config.yaml
d_model: 320
n_experts: 256
experts_per_token: 8
d_expert: 80
activation: "mish"
router_score: "softmax"
normalize_top_k: true
balance_loss: 0.00131
balance_bias: true
init_std_router: 0.0307
lr_router: 0.00107
norm_eps: 1e-06
tie_embeddings: false
optimizer: "soap_variant"
seq_len: 1024
Below are experts of layer 5 (counted from 0) of a mixture-of-experts language model. Rows are named router (the router's row for the expert) and show model dimensions 0-159. Each number is 500 + 25 x the weight over its row's rms, rounded and kept within 0 to 999. Numbers have three digits each.
Before each expert's rows: a language model's description of what the expert responds to. This comes from a sample of Wikipedia text that the model never trained on.

# expert 8
It responds to: Person role nouns. Nouns and agent suffixes naming a person's role, job or kin, usually after a, his or the, such as player, Minister, housekeeper, sister.
router:491486474518531511509490484543519495488520507495480508515482513517555477539492494550497486463520521485543504485489478527485478516501497554521495508512494473449477492488527485450474518479455476513469504495516490518493523493508517529478497469513474467510493466466491529500467514482488499488510465522491547486496478525505460539502476493490493470466510523484469519497537483551525500534467508495534501528478507542475506498511480503502495428437500411514493496488485500541451546490492457

# expert 36
It responds to: Sentence-ending periods. Periods and closing punctuation ending sentences, often after a noun (barracks., pit.), plus the word the before nouns.
router:486492490509473505497480492497511516494463507517501498500489515467517537516470495502479480488480465464522472498496484468495547460545524517544480499536507502448500510519510477487463471484477471489507444471506519525517472510523535529512506548525517496481496528523498519501529482490479541510490494509518558533511548483510483486479525496517509464484521515499514502481489469510489472503530475534507514493500526536538526538474539532501492512484491502517464503514518487533486531444506516

# expert 57
It responds to: Early g and f fragments. Early word pieces like g, f, comp, reg, sup, exp beginning or splitting words, as in budgets, diffuser, Virgil, regulations.
router:497535502478499474523483505455509528483483498513526492461524473469519496510447476509455506534540499493515514522520527531515522487468518530528445532506465461434500468492463498514472474543518497503523440497484532514465525512508490486498500492537482459518495490477506505519504482488506472493442524513465495505529529505464500492480518522495498514531458488529475465504506516509527484522510533476518536516539482504511446499471503504537492488497550509453484484477482505504556504491488497

# expert 46
It responds to: Digits in codes. Single digits within numbers, codes, chess moves, chemical formulas, postcodes and table figures, e.g. Nc4, TR20, G99.
router:501543506500474449470465488435515502517526462493492498546459532544488498552507584467537504471547509508503474493482513479504456497444508493522490517531516518460456483501495529491507483494535471499468521499511498490478551503397493517478488494541518562510544485497495491479522515537550519550455504479479476531497469471494485503494482520492533548516502514487496544507487476495501527466492493476483490485517516502497498484495490513477524484521463497524531476477494485513498495506516482

# expert 4
It responds to: Clause-boundary punctuation. Commas and periods ending introductory phrases or clauses, plus concessive words like although, while, though, whom, which.
router:526527506524506464508496474485514473466482469447481509458506465506536488465494564484473463513507493450523501488513448493501578503520505481496512502475523511508504452546481484500477499464476480515494481497488526515479473508569535483500506495511523507521448527520497497521518511522468488507453534457542541471509531529497462477487488511549510523490540536536489562497476464506522502493497486525490463480502483506467521496475540503518487497505508457550498533499535510486512489515512468

# expert 61
It responds to: Opening parentheses and brackets. Opening parentheses after names in lists, leading to birth years, parties or authorities, such as (born 1940), (KDNP), (Bonpl.), plus table pipes.
router:469544549502468515454466515480529522500472522495503464511463517467484517459485475524529480488494504514492487503469494472520470472523492529463528483510534522502536517512489496476490493495531514510542485529538492497502480491494498517516514537528512504525490501495503475558532459515493494520504465532538526489538537507493513501483501494530526550479476516533523473490466498473507514467521513502434481449543504473477507471513533505499499528515549536492427467478462496515498550487472452

# expert 23
It responds to: Year-initial digits. First digit of years and dates after a month or day, e.g. the 2 in 2012 or 1 in 1933, in dated text and tables.
router:523488514493540499496500497519491535524551460523535472476503499534505501517477523510538525497484489467482516496519509504547520540493506481493521505490504477471567475475456460496490522491497496487466498516474507418502491512488496467490503475546521488479548458524452522544489492517517516520513521501494545462507495505529460492514495483554473528497488462470498520467419539474464548457499496446468488481530479514513509520523504531501484492514485489568458481499499510520492545515519490

# expert 31
It responds to: Agent by and citation punctuation. Mostly by after passive verbs like described or published, plus periods, commas and of in author and taxonomic citations.
router:498560512542474458525531514508512482481488495451543529503540506441535486487501494444466467503558502531517504484479434527531479487532494508502472451507465507477478473510491488479478512479488512500525483534523526522522482484468509535516477522522493488485486458465474541511471511484517518494479512521486520510518459499484480481515525537483499481473499508552467511468481463467547510500482511516496470491483511498519466468470477504497477466496481487494520493508524536509510532539485501

# expert 47
It responds to: Capitalized name beginnings. First pieces of capitalized place and proper names, notably United in United States or Kingdom, and Br in Bridget, Bridgeport, often in military contexts.
router:520509508506486516485522496506528484501541498497538508492513514478474477512458511496497486481516515504514503505478494526507530474456517520525503499462494504504474561548506507512492490470523498485504523490498538531506505520477497518510546521478531556512476467525499454484514496462501484486461527496505438516508510533518530545452500519479501456471472507478506532487512432484478492509489487489455485536511525491538515557488517503498481528477496480459487520489495519512504473479494477

# expert 41
It responds to: Vowel-l syllables. Mid-word syllables like ol, al, el inside names and words, e.g. Gondolin, Gwendolyn, Nergal, Oriental, combinatorial.
router:507456497498526518526486530495529509498518473510500511484537467477505488489512430485510570477506467503509504529491500465468466499485497541483509452481498515489468538493506493560447518541485475478523528496450475504493503460516498464515486551521515473459438483487506470489481543495494492502526467478469484489547487450524501459498506489478494496476484545489516534511536499477533538486476507491513502502459508522494524515469507509524519520504481512446509518477479485508494497504484517

# expert 44
It responds to: Determiners and ordinals. Articles, possessives and ordinal adjectives before a noun, such as the, his, her, its, first, final, third, next.
router:498487457522488501475465497536489485499512495483499495508492520491496541514478482455513528512487500474492511471547476433464490454493507536514498517519511566469465455501480473519478461475513535493534524526491474516437516508533519512530512492501492524464487487477472514550476529516530533460472512480491520567531475483498516499521519480474491489492497500505523477499517460502488512530526513459465528535506517483495534505557497513494498506494497475510504465525515504534483493502510510

# expert 16
It responds to: Capitalized name starts. Opening parentheses and single capital letters beginning proper names or acronyms, often foreign terms, e.g. J in Javanese, H in HIV, K in Kimi.
router:489538516500464452472459494518501463459517529535507497494482504499494514465459512506492493482548513478488546514449439497487492512455513531557511494518510518462474489496486474502481475513481508496510508513537534518545483504505514501517491487497514495505474488500552481532496483492498457518484485517549537496523501490499439524506541489547490504499521583506475497507500484489488494478515510541469516500486523477469463466539486495539468495480545501482507445506509510476461525485495440

# expert 29
It responds to: Word-initial fragments. Opening word pieces after a space, often in plot summaries, like f in fiancée, sup, phot, mathemat, h in hip-hop.
router:490514491432466469497519534479462503522474485478497465511513504512476477485512532497491521492501474489526519503544518487506575523502518512459503524532492480473473483503514503508473501498470478481491509520520494460463493515464521498489519397514472494508543454521482554495519500481468471470475502491474519467503512491539548506476470532518489503498486552471484493502495450499509502506476509509474557534501510491495499523535498474526508498514524484504541492552464543508455476506487511

# expert 45
It responds to: East Asian name syllables. Syllables of Chinese, Korean and other Asian names and places, such as Yang, Wei, Li, Lee, Kim, Jiangyan.
router:501545493471492497512546478482517486487503518504474522516498536516507490512492515530500511502501551478511484524462495547495498520476472577537558503508434481469442465499507490508511493524501507562488533442500490502492474498464487486494545486492519503524531548491491485485497510460462508508554521487520492513465508537517502483501519487474480511463503560515514463487504465517507500455458539511509495493475518506500499465522513518516501484519462504513488502472434527497522502493506507

# expert 33
It responds to: Section headings and breaks. Wiki heading markers like ==, ===, ====, plus line-start dashes and newlines in lists, infobox taxonomy and "See also" sections.
router:482447449524479535488460544526525494488516571531507518504540512489541506483513546485468483512499485491472486489497496482515504518494505471547452490533531518483544512497521477587477509521536472524496487524476501531481500503473464516462499513544463498475470469486488489531521508518531465487497467495494516478500509464513499480511506500501488492504495516512542556519502490512499493481499550470527478494492537545492502509497473536518518467515505486523457480447447530481472474486545523

# expert 11
It responds to: Inner year digits. Middle digits of four-digit years and other numbers, such as the 9 in 1992 or 0 in 2002, plus some place-name pieces like Palawan.
router:488500459507487495498509523438489464531455509533533537504536494441491502524471481505490490482539548543504503485532485477508473525497463539554514453524497482520507500501498530496526486505534507508513464509510475524534474511505489480437515538480510441476522500445511471466530537509546514495509496529527471506489514478497495486473514491448482523516504468444433482501511481510464496512486496490472436518483459461491510488501497510491492508505474490502484545489483504498509515519462519

# expert 6
It responds to: Pronouns and violence words. Subject pronouns like he, they, we in narrative, plus violence verbs such as killed, attack, murder, and word-initial fragments (she-lls).
router:514515507481511542517533464509480473506505492513517499478503474482539498511495533531526549486489494525517486519523468541508499484501504521522510526472482523514536509456498495534479532451486462479521491496505547491468473539507552509523522486477476557521463523511529521544462473475479442444490520472545483529493502496497505509462515463499466486522483545452494545478525526522515540495488480510487515480465499494545465495502549515533475482485496480532501519526534472507486497507490470

# expert 14
It responds to: Digits in statistics. Digits of numbers in stats lists and tables, such as goals, vote counts, percentages and heights, plus units like km, million, kg.
router:484534484491506515532486494493463504527521480514532543506476466506472523516543475504523494488511464476496457482468547528500479567498493513470558510491488533493459513515515527485491550481500535506554462435483467487503460516494522491548487502506496473527526532454542517512480532522520512521482495532469498501493543506478491495465521503483580529509499464519468473478525523499550504539530506486518501488513518499498544525515545492481509498511498497472562522547536494503528498524498508

# expert 19
It responds to: Action verbs in narration. Common transitive verbs describing what a person does, often after he, she or to, such as gave, hires, took, make, wrote.
router:514510542507488511479468459474517464535437476474465513496511477529526524519516511505486518493498484538486474531523522557512527518503477474481524508501530473489497483457494516494495474451502463548486543520483532463487537492514521504486502445465500552488499466556548512503521505474466443496535497486525566519492488520506488462548515470468520517482490530525513536500544490531505506520487500530516500489469467511515478561498493489491524478514480492527516509506479511521521514502476504

# expert 52
It responds to: Vowel-heavy name pieces. Mid-word syllables like im, u, i, ri in names and rare words, e.g. Thanasimus, Kanashimi, unanimous, Timeline, imperfect.
router:448474466494510485563534539498510493494448476511500512477512494528496474509487449498498531522519510443490536477490523486514538508530509525457515492501526483454482499513469469517480520507477464516518545445478485509460464467547491519501522483541506454508498524430471498485496500495501489519527489537516527501465466497505508514466558499506455502532491517493534463510511493489522501511502487537498492493457528518498449495519465490542533510540484470546487480497486509522493484539511513

# expert 60
It responds to: Transliterated name fragments. Inner pieces of foreign, especially South Asian, names and titles, such as h in Kad-h-alin, ah, L, Bh, Ram.
router:513487529457478487535530549501511518498509479546516509497489528493500468457486522512512552469520526521525493518456535515474516501477520508523544513492495490478465511448506524502531503517464457462525490507445471528532545481494522475569504497530530481511538540486473515528523482472496522519509520469546511476490507510506566496492538525446464478465516542522516501521517472517530517502447498488475496510518515475526500490499446516534508491509521519471519473508523483490491523477487530

# expert 9
It responds to: Ordinals and superlatives. Ordinal words and suffixes and superlatives after "the" or "a", such as 21st, 30th, fourth, largest, oldest, end of.
router:503446452523520496498463516522434491459494454477494478513516460509498448467506531466522484500472521536546512513548492503494472514513515485523496527514497481460512446527478521462491515487474530461522487491556493513472514451530494516535515511425459452468515462437457506490491484552522527510509511488489493502526491497497505497505542489500519466472511490492532485498471478513477495476486460476483495502489496505497513505533513514502520478483492465458466504519541505517461482519538467

# expert 2
It responds to: Capital-letter acronym pieces. Uppercase letter pieces inside acronyms, codes and identifiers, plus prime marks and unit abbreviations, such as NAAQS, DTXSID, WAXY, lb, ISBN.
router:505504476495532494506485472531497514475528535473469435517510513535522482499524500481482502465500493453507511484556505516475490480479492522491522524508483473545519500485481524554512531516536533448504543499486469509479507487468450534496553506511534506505449486517505459456472502537493500483515514505454450534486481506482521468483482477558527490489492504477524480511476542497494484518528534530493550523448488517478499482419503536438475480455489531489509469487496510448498488481536494

# expert 59
It responds to: Infobox line dashes. Leading hyphens starting infobox lines in geographic or taxonomy data, e.g. before Municipality, Island, Superfamily, plus bullets and UTC.
router:468525495480476510468498452466496489514510487501504455524497447468520536501483457521513477452505492517480508537502545523534494493503455491514510523470511494472494520493521484473517524517540509463483484509461518499553461531472519492501475490498528502480538505481496467472530537538510536525522477482522509474508509499530472492479485464507556535521495507513527480514440516488540456511481508485531498449545495556458526461454520553472502488495523499480527492450542465475523480475506534

# expert 40
It responds to: Title content words. Words inside song, album, film or tour titles, often after The or New, such as Love, Night, Heart, Little, Dream.
router:503528495520479489464488534533489462481526507478469487525517511487513475482489499457477512525481449481497537525503561493528554500492458435496455502467494519499539466511522471494511549487513500496449561491443483478500526504559467471465463512504489499512523531476501557474522493489490542529507523443474480469474523472520493539480493518503561483517494512495502492492503479467473486516459491483542480517484511516488499495514511458533448473447503482507457473494506474480491488453512487

# expert 32
It responds to: Proper-name endings. Names of people and places, often the final piece of a surname or toponym in narrative, such as Fahey, Reed, Mississippi, Johnson, Liverpool.
router:506561527489500532503490488514497513457509521474466508508472483529483490479519469524487474522528504473493534519462522510481515526508483475516506457487458520530477468516486497501538524508509525518496537475506491508500478484542470444505547493512494487539501538518522513492499503521510503535503501498506510472467500526538468507517496496464522497484519524534468476528508477502500507502463444468512467544482563543502502534508499499527448568489552500490483531510474506507487517532503473

# expert 3
It responds to: Title and list separators. Colons, dashes, opening parentheses and table pipes splitting titles, subtitles or list items, as in "Defying Gravity: The", "Law & Order –", "WCCS, (known".
router:492487494508482469497531512536551488499568495479453462488481536513506537470476501524518487541497474515518475479521480496536511470475501506498510494531559520497535504504466484516481508475486469506493535513500521538461481501498497498536503499495507497499446489499492492496514458500476502510444488523466540459491488518483456478510478527508532549494543526484516512547512508522498522513529497508517498520433513562496528524560517459504473465541524483520477487472501518518482517472588487

# expert 26
It responds to: Song titles, music credits. Closing quotation marks after song or episode titles, and music words in album credits, such as album, vocals, guitar, bass, drums.
router:488500510486519459487491510496492528497551500503461538492496488538484485503485468449526514508481485479465522472523536519560525536466499470458558502453527509478511477543521478497533510476481519513504474513514507466451473530463463524538540479521526489518485463499518486498510501484500520497434539509484489477467516489491517518509513480468506468536548509492537513480485484453486520507504499494507486507483465513511485555481487464503464526457479517516506520472513481550544496505497508

# expert 51
It responds to: Mixed mid-word letters. Word-internal letters and pieces like r, ou, apostrophes, own after his or their, and cr, as in Messrs, bivouac, Years'.
router:495566486503464510514506516479482475464481495490510453535489491530480535493485509542499511501460505526505530469525495506514481517479498483502512514541469469526478430527516466506470537478515486498537488519501453508482484512562520466464506440501491503532481492519491483507482509488526511455505512476454494546522468469512518523485524526506497500478531532476495493513503516487547498458514501497501542510478489494502493496523523529531507492484518481519541498515488486528447488497506525

# expert 28
It responds to: Release credit fields. Field labels in album or media infoboxes such as Directed, Title, Label, Genre, the l of full-length, and list hyphens.
router:517509472509459502496458538499468540543539526490522498496473504521490498517502482470505517524521534517482535533502501548543505509533544457479479548504512480510518486521456460538515461489470540511515500482477493484506510495478506488516475430517516469476516479472455513532514496473510465486510505469476517478514496489504510466470499511531492516509542506494490520518473505509484484493512503494528526517510477493515507513537515483508493487512483518500473510507511461527527515482530514

# expert 42
It responds to: Line breaks in lists. Line breaks after section headings, list items, or paragraphs, followed by bullets, headings or tables; also Note, Succeeded.
router:450483499487503504448530538518466514487498476526427517500469523527509467503496462496498501513492502493527482523523477533521473490517530502513516495519500480485435517497461507517544491487540510524473489497519499505496465498477499524470524524468535473481481475485451506469526502519530446467521496550508547490504493510501497475499493536524440506517531480485531510463515541468478509484475490498457493521479488492491509531517489520492506478558467520512462482473487512493481486532536515

# expert 35
It responds to: Ethnic and foreign names. Endings of foreign names, dynasties and nationalities, e.g. Umayyad, Abbasid, Ashkenazi, Shimada, plus words like Japanese, Roman, Islamic, Jewish.
router:472493441485487493485523501493531491507456541477510506477531520539516512485497499493544484481515490500549559522512478524466509543457479502481525483507473497541519469479495499515483486495499498489465574484524475508468481503521523533522540497492533527474498501467536517523515514506510480496531485504490480503476471472493483517519541524512480488517505509482486480537540483469490482500526517480481508500443506514481486522501546477527496551503502466507509509509468510533493533474485491

# expert 56
It responds to: Rare word-start pieces. Unusual pieces at or near the start of words, often with q, z, f, ph, such as qu, Z, dif, dep, equ.
router:467499497483468501512480525475521531522510501504521480495516559505479479515443515519482470489508479483536510554525506504494469483504529549490471517531500491544520456472480451522450457495488502534524466488506493517501509455528504488489466514479448505506547495487521462503481499508524526530451505533502561489482527513495518455470507470505498475504495471467506452537467561519488533521515455534494475470547508473536516476516489478560497500488495508530472529500495493497529540478515494